From a checkpoint of a small mixture-of-experts model trained on Wikipedia: vocabulary 13403, a variant of SOAP for the experts.
Below are experts of layer 5 (counted from 0) of a mixture-of-experts language model. Rows are named router (the router's row for the expert), up (a neuron's input weights, with its number), down (a neuron's output weights, with its number) and show model dimensions 288-335. Each number is 128 + 32 x the weight over its row's rms, rounded and kept within 0 to 255. Numbers have three digits each.
After each expert's rows: a language model's description of what the expert responds to; "mostly gets" lists some tokens that are sent to it at least half of the time. This comes from a sample of Wikipedia text that the model never trained on.

# expert 18
router:097138150159153149155096093135135156089126128155163121164080138126185141161160099110094131162116094115133092126142159165133126139127129131144186
up0:176178160163192121158125137115141133144091111130150142110124085171118071105147093166125109149107142095132083116189170148137122118193171099181142
down0:119156155125096088085142099106144100149132099158095180096115192127080203142040133190178178114101120147195100135197104071087162071132131164112123
up1:178112099185131136156158129120127172153090193164103138204078153173091056143123122145147114112145207140119113094088134139083139185121223126126153
down1:138112119115158143061141163093063084110096152102106151142191120103117122118102105158175080128110129219136104125120131163129181098228198198124106
up2:115149075137140153196092134166172114133135145131116088121094086098075184138163138090172187142141116098129128106055115107078151181110156124127097
down2:157131132148124099180111103116114097169095166117104144139185107144065107096057143137150163092113109161107134035167106146128146147153076191124134
up3:131129063161087177112142129156175082141141141114135062095151136153112144118142169181116151153146066174168142113105134145122162098051133142190081
down3:101180130110163190071132150192088168135150120083126134128104140160133173119101082161124118106174121153099144119084133189100150153089116100101102
up4:145121164140117090161194146105160141150112087136158129136140142122133098052115123166144168104121108150144110146147075168122163042135098109100139
down4:127119080149114115110138117133124199061162161086147151150180110168101184139086159131105150094130164143171112188084054057162157162155114099145108
up5:099083147144091127105127125170092129134162099141077057109135128141179140185090167153125138077128157130109079103115186091141104159106149135142139
down5:115176115124173122145124078141112122090115096156128099155128143110123166126173088070106103151124129140189139115148119088138088097147105179072053
up6:164134138178120114145131198102087079114123135192090097131140079129163134104111098085137158164145174112142122121101096156111144077100166123083053
down6:146145170119153068200181145183141138104128131138146140102121164121142085101168115113139123130071163131144133038127166102110099061088183080126128
up7:147111145128145129111157140119135131151058160059163142095218157171082134177115118111151126174136072095159146144171178126156154126168133131104111
down7:138124093089117109134099111114129136101120108164151093132167151177168149171094114126222100159146079071071081104096133160198124150135129098185144
up8:131115135138113110155121137165130162173124125142157128149075072153075086121097161121113140137144082122149074117115120143072148156120205144131119
down8:066178160089175139131127169043169169125157111127171150150133111092130128142125177083111177089064104192089163140129108144118146122144112142156100
up9:133123183083080182126116144046137065122091143173121110109089160127127124122169128136118122097139114116165094127116062138147188108102114110124155
down9:089197139094137120100143099120131042110151099099185097159156140143147106134116085083112118153092137156128174194166157097080116121218106208092132
up10:085152086124151112162153105126139163089040094106163101165144142129146124136146088089084089132105121055121129082167184140162098136152103097149120
down10:072147128149133147147146135098169156084129110098145130170165067137136182082157102137152128061075187124068095143084116150093109139172163075125103
up11:132082157150153163125159101138136150099123128071168145124100133124107133097116107145122101066153075111079109174150185155174118093056131143084145
down11:149129131147112119169128091111206146138138174144148112112134143094139123117112157150150156153145108133136147110071086152123094155105176090092119
up12:160118097141144119156154156102093190129131149157120077093126133071095115114101135141118152123132117187105130102148134127121068072105151129113177
down12:155144108119136111156131077091135156146099117123142074148146138098174150096150107134102122119085115050171116142142134123076132147137143160177159
up13:138124098155135214098123138085136200125088129111122069119092136135131136163129118181152112120134118073142105184123120101153114136118138081128135
down13:140154152145098127112105111122086104110137182099164173123130105196125059137124105161157147146158140120081132119099108159114096130143101125162093
up14:129149205133119070130127150111107131151115112080133191194141093123141125094122109116195135127139093097119123185153151117104082078151104105131141
down14:175125149083076129100156094171105111145138157047158176103120120151133099115110178113136099132156123128201095155139050135041099128117123076141110
up15:131137120153086129128105170170139123121138105086136121107049147087121095114107147084069183088145160075149119142049130141130140149131152102134120
down15:120163131143145125164186143186131104094099176116129104121127138150096165166116198156124139134172099067128180094058136086107127140126122128062159
up16:132149116128122093151159147122166148124105111097134129161183062168138112124138143078133075138168136160126149143110174149109143141124156127068107
down16:117090152133188157132107128116121205153114101138150138087125106215165100110137123042076169097092084107109156160114097118106114154115149133157127
up17:152147156050111082123114147125100130113178116113146157133139150118074113154150172103137061159054065106123124154134146163061119103173134144143117
down17:131171155136141117075120119173139099139106143127076121101146163150113136093120108168150156127100151080099145118123106135121073108136115111103126
up18:123111093115110103110158156129179141164101119143126124154147186127096143134100111122126155151102105121104043117079125107210088154115155120174114
down18:101065158115129089100106131121194104151099105178186139063149136133132119086104127146151082140126131096154138140109179135127148078117117124174112
up19:103149140095134137129076128145150117156138126088059085189081146144127172100166101134171102199110099178153078125084123120139086109143157112128107
down19:145123081104112061087163124124173130116141152188150182078093147145083161151129129132183156128099145092140123070135174154118115095193090183165110
It responds to: Table and heading delimiters. Table pipes at cell and row ends, plus heading equals signs, list dashes and colons in wiki tables and headings.
mostly gets: " |", " |  |", "==", "===", "|", " |  |  |"

# expert 11
router:168179063122116163079116070141083208210108130126139147180169129059143106125083148096161132078143113127118140144213100141108184114073152127150097
up0:143125190093119155111119125077094153128125142073146176113152136171097131111119196067115224110122139207094121082115113153114153127155136068137155
down0:204163145134107108090139115127146066097098154137152200081129129085134113095124141108136149128073114135170126118054148173114154138111156091140105
up1:100137063160142102128097156110124082085108131149141125119151097105139124135110114060191151153069147147164126092117092098180125102138134202141146
down1:051104076149096107123105086157108145162117117123168142117199081097097180190112116113143126069153144133151140131152136136137083138097124164113133
up2:155186078109157133153112145175168127151144146150115093139197163170146166127082090106201101153128051121048152132114135140094124126150172176152110
down2:139150171124120155107152110142119086148127107169160118117035111130150035168120148153116110083120155084145152113080108071120128136117058202117091
up3:148164093087133120069110140138117179156101115145089142116124137099136108108119098103124109141120138088130120141114115123135179116198145089154111
down3:120131128121149145176125117102140134107050161167137089154135114088175127213124078043125163136084134095084132110092112027124092017119162110138133
up4:165112106163080118060179141210113113110073157115148074115092086117109130115166083134173123124122173110145149096162116212141115087083145104101184
down4:164114112071079160167120147104115121149122115095188172132123134126206128155109116111101101146138089209159130140178108155137099081081140117138126
up5:148164127148131111158122125133072158140114118102096161131122146129131117117131125121106163180157103117111114132107156146168203103133149125170126
down5:115110090116152174112156175075169165126125069131178094169139139113131096143129114154116092135137144062198143209150174091128066086120082134163131
up6:142148099144066060080125132118116082171197140136174092104125113171121124162147189127162129152168087131116142162132193160118147142115112140145179
down6:113086130134153131126114090074139120124147092121116156156182080127116127107191190143111117128160126155115144123113097087060144078175127104108108
up7:158146099128122111152077101165089193099102147074135190142167128074109116127128130077145159122118142118067123141126081152211123122119162102168110
down7:111197131109131073121169155072142161056158084093127080209091096111106122129135189129084110110151179133093127156105201089143124158084113167138120
up8:110116122096082150122089097053121093111082065119107048132129169086119148089178130116167162119113157122073110141089086073147168120186142156121112
down8:073137120120072111174155179129103141089174159104132136081089123115163199097135140189164123121130152134105113149072104108110182081115113100055166
up9:136132106082174126087079092131125162153179144081108144088130125188091127117079120094107064098055101128120132147102133157080191123159112110150081
down9:228084112157146111125130104148136096130147126134095116100078083164122096154112088163119146129112171127103188098104169159136127162164135165108107
up10:177125142102218174168121084158142170109098132124208133105161088134140170150081110117122125089089188110082128130133186143152219074126117123202155
down10:087112094136140098105145204133159136143161110106153065143149157086095179073124135189176092164121167113151097078159185125094154157174102201081162
up11:162205066123129151156204102154115123151088130124128099059138175146158122146171139089089174063170145120128135086146162140124109151149121153098134
down11:138112101144126124085147159103117143154088143149111124116144127149091110103114111071107097142103123121101083079103181150116101125123149058145105
up12:063144153156121145053094120122100128122155166083181126079139147138119139137098074116109113144147114103134168106099152109146130101123136150159146
down12:122104087124125097161166114128128135122103160148117142105139160180197125135162152149103168097166125111074107140140168094090182115144119098151153
up13:166093121138090160102142140131160094128067140092172154131110128170143135159063181189127172120086133133138118095149090082175131148161184172177118
down13:161119115132068094122184129144175112067150109063146106134153120174167172139099096130116120128135166148123076127113201136171154104104149136158103
up14:065125094112123156114155142153137139130148094170153112131165119111157172112134119072156165142164095180109144162139153142116149131091113091111144
down14:178109095126129172138135222174114099113126151080075168156184145172160173105189138102138074091131096157106143185071142169148117136134120100092134
up15:091168102117108101154168124103166214131129143130155222126140135120169089183117134142139104134106141083133134148150115109106151114160145118112126
down15:149077123102140079134204070006151120136118153144089190112146080103206142130127165156116078140126094133123145089121140110171153189118157093139124
up16:129121098123153111164147091136160128046125124105150139131101084169141134146118083106076150059162121191116104082149173104117174068145132123116058
down16:120144145156067109164120099144128093092113078087083104152077139206171142100160109155131135048127102180069180100087092103113142115110141152113125
up17:126214127080105150171129151095021111141122064113105163163192100075165123154099129132106143093154125116113159151143127147123167133084110116132129
down17:113160141159147128099134176145128103154168106110133125114084139147143086091116158102167091134112098052147081156139141174194188100151095110164118
up18:169165139158139113118149076137113156086117170149116090135144150174141133118096186120105099101192175149154143110178142152102142136136143175099157
down18:161189160130117141114144093124087104099171137130120126151134129186184179150119142087161124109155158122159133147158069143133100125132096134080126
up19:124133082168205123108140175134113105151187212103141159106130114127081147102075080143145164148127181148098109158133084067125135131118164102125128
down19:092123170129142131105153144121172118135192114099201163088109129120078134088108117127115116081172239111114135103131091092167152119088169126195139
It responds to: Name-internal pieces. Middle word pieces inside personal names and foreign words, e.g. Tyr in Tyrone, Sab in Sabine, Nat in Natálie.
mostly gets: " Jul", "intend", " Kat", " Er", " Jean", " Ir"

# expert 22
router:130125145125165087136163147084144062124137122094046161146093153139198135076073144090117079078129150110179173143078118209122111114070129128095133
up0:113055110094106091153067113087129164122089135072098101167180189132158142144131127126128122128114114165131189086122116149123176131117195131165144
down0:063119140154115108075201121132074101134092082181108129140126095133087133104142124107148180218090102158184144143153114096147156074149126151102117
up1:106071141116118102128132091102158111139114131124072160122138126147120154131139155140132147120137068202122058160109146077121201141129104170127113
down1:162167142160124148086108063114145155095096103106135106068144134081097136148092106152102110110098117176170106046120072118134182131119139082104157
up2:155130132093114139080099100137137134107111120100155169115174176082159113100095145169118115156127121118146137118143153147089135145146096158114147
down2:089121096104139181182077118119105120133109165131144088208113152161111172129154075078077132099227165146094164122099132055089106128172168089157146
up3:124146172144148123121113133145074177087109132096147087124151111125095115101153179145137101126150144104184143118140126062099117099075122156134169
down3:112062093088084133100143102121148151162136098111182131112143151135097117166186122075133124164108125178073094111182159118171144130122142100137173
up4:175162143136152096170115112106133172095139174108156117132145143154132105176095139149160119164194138154139129137170103065100158134162141087170119
down4:153104133157114135147140157096066125154071137108146160117119125126078153148179091134120131136141113097117162137105159072118123119093154072134169
up5:135107124149163093092166099145117097096142119023143139061137107107153147092133104121102149131182197138163130084142159152129120127137140110185132
down5:139117168111065095121119156140061097090086123073085069173173131139108119153124104156108120163165146149136086122136084167136125140226111066137113
up6:189094111060144079120117128141118116117116140189072069098089167116085149127065118168176073144117127110113114073115153181146119111090136164139154
down6:105118149114089107096139136161107098057075108150116141131122194097089088072123100189190141132137128121154143162041164096108129117062109092202127
up7:123166097149181162172105134083156134125167095174104128114086115145125106144180141129103145138189130136180166167176146115065140172119098069115140
down7:077125127118111118126170098082173170144110120178104114128150102124124079151183095117170179129209061112094130141166107059134114134100065148104126
up8:156106127091102112148095146149176130090140099124125112160112087179063092082146180162098175120110137139150141121119162092118094139147142140175138
down8:107153095130137147184089107144117177135140126102164099130125120096139173157124096145151117109138104121077084145093144170147153155175111130132148
up9:135101148124218074137175121117120187179133113192121139166072164060084157151151129162134127127116092053109132141129106128146132105119129123144120
down9:091144108136154134093080133172138128121177067157185128163118153136127122138102068182115182135106120126127158122125120167132123147104153088149202
up10:181132143052121117137108092093142171132113159064102132137132122095111139081116109140146103168132112161106143177127113126097116106128087122104129
down10:144130111142095131162118127143103145116087170158093055126118119152114148132104101130074046161125123130064113054090144082139169169158174110157122
up11:176173094113156169108117128102141052099105141108096097139126082115161142130175111106157097131106131149182085151123118147155187112062146124157167
down11:097154091096131167146096170157203148068125089116112093089190075189096098152165144129123073124096133179093097136124135147095149132090121139150161
up12:130116041136164136184129108143140127185181134127090139100134128050172087175116144103185131153073138171149118143107111169145122138109096166118115
down12:090137112180094124122211110064150120114163135159099148143131119072202151133130165127180140194099089125132162134120113112107136055072163108154129
up13:085099165126113121168145103134136126086124109166187139139165160146165112134166147134146107174111147123130101144095178135082100139177162156119136
down13:162150183115104161098082070153105127163130172175076118168083055126145113107105101146118098162100104135182143165123162078169133101134087132142181
up14:114136095193078084130147142143096101059145140133095131142084153178143123095110136123118097132106131141078142062071133129103179157107125111099102
down14:081118140103120150124135163067090104161102130154160129091178078180157125142179131106063125129126112063057157132102082084093112114148133189077083
up15:181062148090050110186189099083110084107190140178103087083151130090163117200203113122148039134101123153136135089182119200145115156136133138092123
down15:136169151130173099183109130123150139139168086163127131154151125148106041137137167092143155160117141135109111104088146131069088116164167113120108
up16:101155149140108091171107143104141100101136137156134190168076167122148168179121090177132099130129072148096142154114075136112168109114155146180120
down16:119059097143180118157141191183118111146107147107117134134100155158184105097148112112087173214174088133151140049080144109169090157117095157189121
up17:146138095111115161121124141114148108110174095148071083076093087169092117158161143087129143170096126149064132153152098158176136161133095071066058
down17:124120130105143134175081113126117110096136146191102133150125115043128148052088104077109160143152059118138122133154101080083066154096121156162109
up18:093136131149103146134121123171105141155104109121077130068077149163108106108095102139114189160132073104092171152145125169153114171169127124111156
down18:132096165161125255137161181146180176107055098124176121145123192152122161119132128102146114126175087149139147201118093192129159165132169097101145
up19:087079181120134169079060148104150131147154119144150118114107130112106116202121152134195166076127178084167136144075092156149130138170147148116108
down19:138155167066165156123169098126176199116173077115190111134142160055110138137118103090046154166160101105098108161177153127087189092134187117084166
It responds to: Sentence and section ends. Sentence-final periods fused with word endings (er., ed., ing.) and line breaks or == closing headings before new paragraphs.
mostly gets: "es.", ", but", "s.", "er.", "ed.", "ers."

# expert 24
router:101140132106135132124135128090161130127126105137109158145152123146134179127094113099118152134136120121138130119126164132158126112106129086059139
up0:104133150133087123093102099155085107139126100137134135145125141104073132161083166143168100141097183125099125126136117121200132151125087178124193
down0:106164145110035128107116111097149143099109147157141136131067081175124167162141090104076136151150119121172093085117125168126144106175069152109178
up1:155141079099163106170137113142148174093087161156088101241169127150119154146096120146099164138122102137126132129151166101093183115089136097082101
down1:112099131100146165128136059133080053066094078136093154139114140087150123126141126116078142171054093097192101196140146136109158086158107099167139
up2:116194182127099096150112150157098101096132147125131112121125115110106105098104148149126125147126135136134167075141182143107111122082168094150088
down2:134110154147107111110095174146116173111163251084114140129082084121112178125100075140196085102125094107080110155116114111174101133115083153148109
up3:098168120067156151151148113120122100136136088121115185097121102140115116123112153082161121113086109192161108094074139107156102107111142098108117
down3:098121175155092066093142109135150122098084189105126081140109083160110107023106105065108095153141101119136090127147097143093149158144172120088144
up4:187088120105128101113111095137117147163149134117106106129136146098137199112184091142052144106093131094082147101117137128123067173141129099098111
down4:088117096184108047065139110158155087129164135090204101099177089137185110113155119068121156143125197137183072105102108137147100095112177148113067
up5:124139096090186151109134096131111132151132147173155155136073082106097170098110120065106147168174101066131163155137126069140101147067108123165098
down5:132154132142165139104121129109113145129134183108161163143154149118111147153232171212160118095150119109048154104092138133116121138091120119109113
up6:127110107122133040172128090116082126116103040105154114192106138133149134084132149143095223125112133113172154111165045129156117160123094150107110
down6:124066141083139111160122176119132162129101178116077156131175151104144136194127064148136122153122110098120152130114160134120158151134098158157104
up7:108117150111118137174139077191127078095115143145120099204169153134144151117087131130188092104165137116130141117129127133138084114128140070141141
down7:117126113103163105164130121141151208120116139058076115184142092126197100199140138111128088155129115097119192086137150175146158135103148118143129
up8:139130097221135155107122163085153132111101108069124152172112153121166108090153147182116137125140164175104117086098122126125103055141089111170156
down8:121132130067132143172148124157148132194063080128092083144085114061162134093183118135157148047059108112075052159146109162135092189140121125103169
up9:094106153129116182123127109105176120123134158081131068113179147131146100137104136134147188110110178135149127124128114138181149169113161064090179
down9:124145123122093111118051100116136113140203081123076085177077137131147067163159070162141162122164135121089129126124127165166130101162161133067135
up10:173138134140124152137085185127142161159185109110153125156199150144132141141137104114076079108171097150171150102160121158137199133048061077146189
down10:162110121118110093117139143108116130149104154151182124101168118144086180118093162199091096133171149110148138129126169119106147132079135151152116
up11:154115171114160123105065172074123194171141111057135158093115128149102140120123160095082192074172094143131139115118132179140141121109089073113148
down11:144099131163131098121112118077100164101132091114096109133154208156159076156129100091112112115116143096171104129106090148126145153144121096097115
up12:126146139118149148149141157121082077108162143088086173116149070094067166146149094124119154173183146136148141114179172164134127132133113133100125
down12:128135158141130123088109144160164136134145137066096077129100174207138111070115197125070154112109136045112078186120103076060110069189140126145064
up13:145096146115111093064146195173172080138087138113122123146132138182129138130158098147140179061131216091173141071139082126095087119104141104143162
down13:100165130108129129089107097095177110103145174168073094121198095070139099107141123094096124129148107141088081112138137182147163118116174122165118
up14:146173099131129115075109118082122118111132117185104198134165128066099239101113110137135142079123118098158155133190116094101126127113170080147111
down14:117115150086124111136124129146103158121119114067166130157199078109134161098104151148090170142087070107144191153117083136109148185133101096185146
up15:161172107108155107090112109088154139078115129129125176180080141119151155122127134127121129135077128089111137136112149119179079153129102153140147
down15:104099109092096093097138125159117135128173134093104098141128135129117151135106143039091087139179116028083093113126170121099152053160171168121120
up16:127153109142127185148084135086100140116127098146119160167162123084131172138105047182132182136074150162142137106101113146140122153062212140089130
down16:151122129126075117151120124178106126190150154095133167098085133162138079156150111164144116124115113079082161133192132123124088062165125148135116
up17:135089111133177128117152143127040072091139121161156168089071156137129121117214158137064068152182102153126131086088107126119075047147094146152044
down17:102105096190179134143133107185149166088105106122096107132172174146135077077158134134072116106147119177116145060122129116117117176141086170142129
up18:112109155089076170157146174168078153086135065146156134148111144124127111174161099122153126108085117104194103112117131134224138105152121091135125
down18:176155137085131142184159136129169075082145103135127153023174129123187150174111170107129145169163105108167130132130090109182125109124095134162113
up19:139162081145134125158124172132164140116129137142135164068085094125157099152141170193131121123183106088139091104120142192120082126078127083087145
down19:115136106107096132124157113188166217189126130149115159155095102099105062114131108094111126216110126129145055145132110101117137121132152091080118
It responds to: Non-English name pieces. Word-internal pieces of Spanish, Slavic, Turkish and Portuguese names, often with accented letters, such as č, ñ, kov, (Concep)c(ión).
mostly gets: "è", "č", "ó", "í", "kov", "ñ"

# expert 26
router:048062079181128146099161151148076158147135160108114090158151136104174062131077181083111153094180135133139146111074108172101190156118141116129105
up0:140147115137145105111106158108098144097138112105109108171109113128136129054113151141106141108107131146129201075145101177116155119160124147160165
down0:124158153091135149151143105169109175154211135102122188088115125194137077135181127205108116139166160166127119140121171145125084142178104127094149
up1:178116098160160094083119112102205089117124137121162143082096109133148074099119153191066101117142152173111119100086180179154172109120079141128155
down1:165122132114125095119119097114132069091036146154113138135094149136137132120149160081097103208130071108092124141131104175125064159088142169148142
up2:135088131095143114142078149147177191114105129120109130120127167160162108112177164128137106169169121123113142144109127067161094141123148115135142
down2:077190111122071144126108098166180156141106193128127113130138116173116144105172128130150111116159155141120087057146119128179112138104045137118089
up3:094154090096191080101147137109128136192113071095121103104069154151140076163151069123159176126081081107162112127123171098206138161116143141141088
down3:123107129083109167138121099127127068153082137114132142206119134185116126118149161070140116095144174084109126183138143139171093145094167131147147
up4:087168106110150080100133078162123106139163152122210105086139139173172073116089153119141100113165132130134192058144155159102149111103155117083123
down4:144134171127190122066126046204113130108054121125196120132116098183186165070170102151133158160127078160148158158177172130113123176158088115132169
up5:142112107174120086163130160153176125112130141128166070130119149150165126146163159118124163118116132165128120143083107121119129088090131092123106
down5:123101180122084172152100143109110122097154150070140132143111158108180167146117085086096104111144092122108108135153159129099103106041126114161076
up6:139033109137111112105120086117113086131095091162096132136116127064169132139087082106050124122109152136094128115092136178056223173142098140147107
down6:119111143208127117103138061063146141121099130112187147092117110095120171185185136128105107075144074109150103100126119086128111099133106160176155
up7:155115101147144090133116143143087113084085119111143096112136130132131127153082155149089086141101195133100122089128148145146104151153092152123155
down7:157164103151127137104159156140150108141083129170113140094109122125075125120075139095147157096104148101148101179098107125165080147194167112098082
up8:143057107140122104161106139131155163123125152161118110099078147112154068171136133115106148163081110067169139180147147065152131082148089160106101
down8:080133114118118114115134119108131102131175058114110096094164160075131122122161096139120148060137191102172090165167150114137066151138121155134126
up9:076140092130110119075117107100089082077102156179166145145097175093109062123101116164226175187194124101163117093082145114122097136124133167146158
down9:160142132153109104137127163153094077119095115115123109068088098129124112089124145123143114099142067161116128079104121177101095180065165127109153
up10:127155169162103110142102111096150114095116122050092144112157180159117114112162196100107106110063132077090142098081143124084093123125157080134101
down10:110104131107124159117135074150039102107088141171161120150100147105185198141137101103186168071119114106123108170135139157162087137075114120161132
up11:077112086192106123172163097119152155133102098043116096109117202150105099136132142115118164064106100115179078155130109143081115165166144100142082
down11:109101132137101124113125123166104137186065168159109182223130164103118134179127134169156126086076076108142085162139106149083201138079116127106145
up12:079071106158143119127036130148133146112135123092132106177119209092129169163118173136081145117141118107141088181110139096126194144134153114176119
down12:142097128087149092155120084085112184155155178154116120127101120177103060115153150142180073160153124106084113133112119125147111094140165077155146
up13:098143100129141107129137173106158135135135100082191118155093139136141073060115153117124164103082115137136144161080100184087119119130137142174079
down13:145118188137124101176082130137097112137146094134091134160052198115160108107132105122166172148143105102129066120111129124160106094105148142132159
up14:112158111079088187081104180171089136087133187150092094123149084144174132083159122110096105147176200099087163083097057153150131189098147137108132
down14:111095153162155213160132123128165150107114184110136108098108158111087119132079093144110165104093185138194151102077095101087126137135143119101114
up15:088078110150123163104157095166174063135098123148151070172144148151185102090174108176136130168126149176136178082069168092155127150116117133156098
down15:157163144102126163107188104100140089079117110129161066126130140139098126124158160118135113153113177183121094146174120145164111110171087094152081
up16:140124088151124095147116124141144132132139218156090121133113113114132080135165179090167127089147078096143144107141117091201144087163153131169096
down16:128157107129083123122155128130124158191146098072108148108118101140072102094142105116061052111099101122182107186102171056147124122165120190162125
up17:122131125091156117083145137147145131101172118100103133125166169170143125124122168192137094147178087148128127150108059189082121092085138113157125
down17:140181163174128138142148082078096135148135141121120130128149114160189162096065132140072122118150118114160128104085131165127145123161043087189167
up18:145114153126149161142153134142183126170151185118119179061071180116126121117145157094121180080162094152121106117156118061119092080096091141097109
down18:167146118139129170090158112108149083136083025141122146085071144074105189165137094113166037146154150046129167125108109121154082085169143137116150
up19:154097130098177099048113129082071132095151104131139135148123165087164095140111129135118109140098125105153129192115191120122076068122116108153103
down19:132165130160129156145165121142103144161084086148128172072105110093116106110110158211183157145129113123132120127097211131142094157110202198190137
It responds to: South Asian name pieces. Word pieces inside Indian, Arabic and other non-English names and scripts, e.g. Sas in Sasanka, Sanskrit, Mahadevar, Raj, Bh.
mostly gets: "ā", " Bh", " Raj", " Abd", " pe", "har"

# expert 8
router:142137107099125131123128135130120204183132113158099181133162112131043123126099130157145165150124109144161164141117203096141136162139113136097110
up0:103163128116087063188144118161160032093122176145084174114106132090152119124120154147142143172096161111068142162219177121137111157138098133133156
down0:113097104045106174100170129157127102199131077136126078053160140099127144093112126132168134126148089093122107176086104152155128110107127133106093
up1:113162079102170098075060115135135139136195154130151114111120123113153118106165147096179122122081101092133069122099131118184135137073141079106159
down1:093095155138142129132131195148165130136072063164081119134139089104145130093093159123072060126197168152130113114087068108132117110140156101129062
up2:150150139076124147121095120130121088107140053106123118081099148106078125158056110105162104152177167129183109084178100148152084105094152133122111
down2:121097166049188173134098138122141064132149125102164112149101134090091102177137061131135131111097134140129128099132138094048125070167104169147140
up3:120133121126099129140102170129110118099140157115140104163141123124117118083111133192095081136146172103173134076186154112123183148096128105101159
down3:102111182134158154147161138090116110119138130110147142116131148144150140105105126065113158157109124125149143167174146114165137134110137107192088
up4:122132158121132079055178120110087158086202089141089116178105120164154120104141074181120163142111128118173151169144111052164126197169159098157123
down4:125122101083127132105108143136129111062103136197130100118120094081146155120140136083051126111134125200155085095092118165134108102148148108147062
up5:130060071121137123122118122139078206218087161054140145105143115130073114131151082125121083127135073117150191112154087152168138123145111120139082
down5:122077125102139123148141181098124098144131167145098059119110119118175203148100127112140118142186176112125135071137058188152107165167159146131150
up6:137091168135181111171136120154140079202142126073156120213170094155087112130099136134129117102090118146144144110110103109174116196099054105123050
down6:130117128162135083127164115196098141158121137118060146158141134175044149100134108170107070098099213117102067103142102095158085141101079088142190
up7:134079064127134143085153148134137124145094075154108161093130144110170061093162149032124114146140085141134106080103155108115136093131102061100106
down7:120116151153112116104135101114110135052207070171095132105191108183143127110114130086147087134164158113077165160154173121148116101074104182153117
up8:124170137067164137162119164129155120071174083124130166193185139110143113128142073046119110085197161164095083106165206175131099189134109121076139
down8:153102137164103139125152114134100126132191082098129126121140118109083103127104120079176079139130111124157120115155147206089122170149072123113103
up9:112168161094082141058124084104095113208143108148109075145172094161154098130108143165137095149130120172090118163138126130081104145157093132149148
down9:131081123072095120125127119171136123120071144163160144093110092122174172145090116161079172147144117110090158127139119133152150167149144117136110
up10:138116090132097172163105087121192105189152091173094157117144190079123184066167148100137113150155142119157139148150114113126159128125208117141181
down10:117118118112098134083062096076158150166128122169120136106161081146144131117052187083126161137148115162152103121142175131160099195125184152087098
up11:132150125153146091095152131116117198115107185165154132137143100148077119147120163133131156125061125162184165165101113138171193139124145207103089
down11:147114134156069088097151098085104118125107135177104123157126131185117134110169133078187137170125117117129110078100113166147195154114134157109131
up12:175084117123153177162127148170118139128063108068117200144091107180178188134117166120086164088132158099152172133106133144159127102182105042110127
down12:122079119123188113132132130161096150090117167089131139109165176104155218120070098128180093072121113146103137137137112068151142180179189117132084
up13:135092089124147086142130186132159078155191137121151094065111138107082105159171106093196100142098139145159127121080090109113134115123103107135120
down13:185116161119122131089115210149114134116168130050137196139051131088042198109098069151108093097167175067120148143121114186114130100146135092165185
up14:140107063169138166110150107139097106174137158146132167121139183149111140138139130125116108136166152114098109149090119190111190173110140141153065
down14:172116091088091130148101139103141102082099113076099175170124130140142120143130140174140114121180079071134121146139113137132050161151148130121102
up15:053113122202116091180137110144141151119094159123143090112154131136171141150137169107110099137161135151072078094078117132117140102094154167089128
down15:174123150152133170095123042106138146119109152130172148081114125080167074100103133100080145174169074114136156141066169163101084110076113109112176
up16:117069121184172147128139136132116121193137178202154157104155072095138168100133165066135104169128109121110127131149091112097104072082124149148152
down16:159191083157153110136144126116115117144172104148113142055145168129154078114156128071136129140144183109167132166099061131149138171138099049071101
up17:166132149100076167108055096171178173090063124111090127140051178156177124097130159109144145197177137142126120136130143138133136080138131142115180
down17:123148105133105066123129137159122103168118163129135130156147135128153129150145104125128069144151141193128167130079205070175095179105090093157105
up18:101114151072133156172170127107184120115053134126086118116149117163160131151128090055147114133172140144144115110150120192171122095064197172127071
down18:122142152174089117116145085111068106098109158098113133191138068150165119175141147145123127150143177170126150140123156144095112108115138114149118
up19:086146146131147160160078150101163139121133169179131109088156183159129115104156142113129107107124128099120125106136127156098165135118105111176175
down19:134100122121153107122117151129106096093110149126148142101148080153147098062188143102119081096092073108127128204138110061133127145118115167109091
It responds to: Table and list breaks. Line breaks, pipe separators and list dashes that start new table rows or list items in tables, lists and infoboxes.
mostly gets: "| ", " (", "- ", ") | ", "\n", "\" | "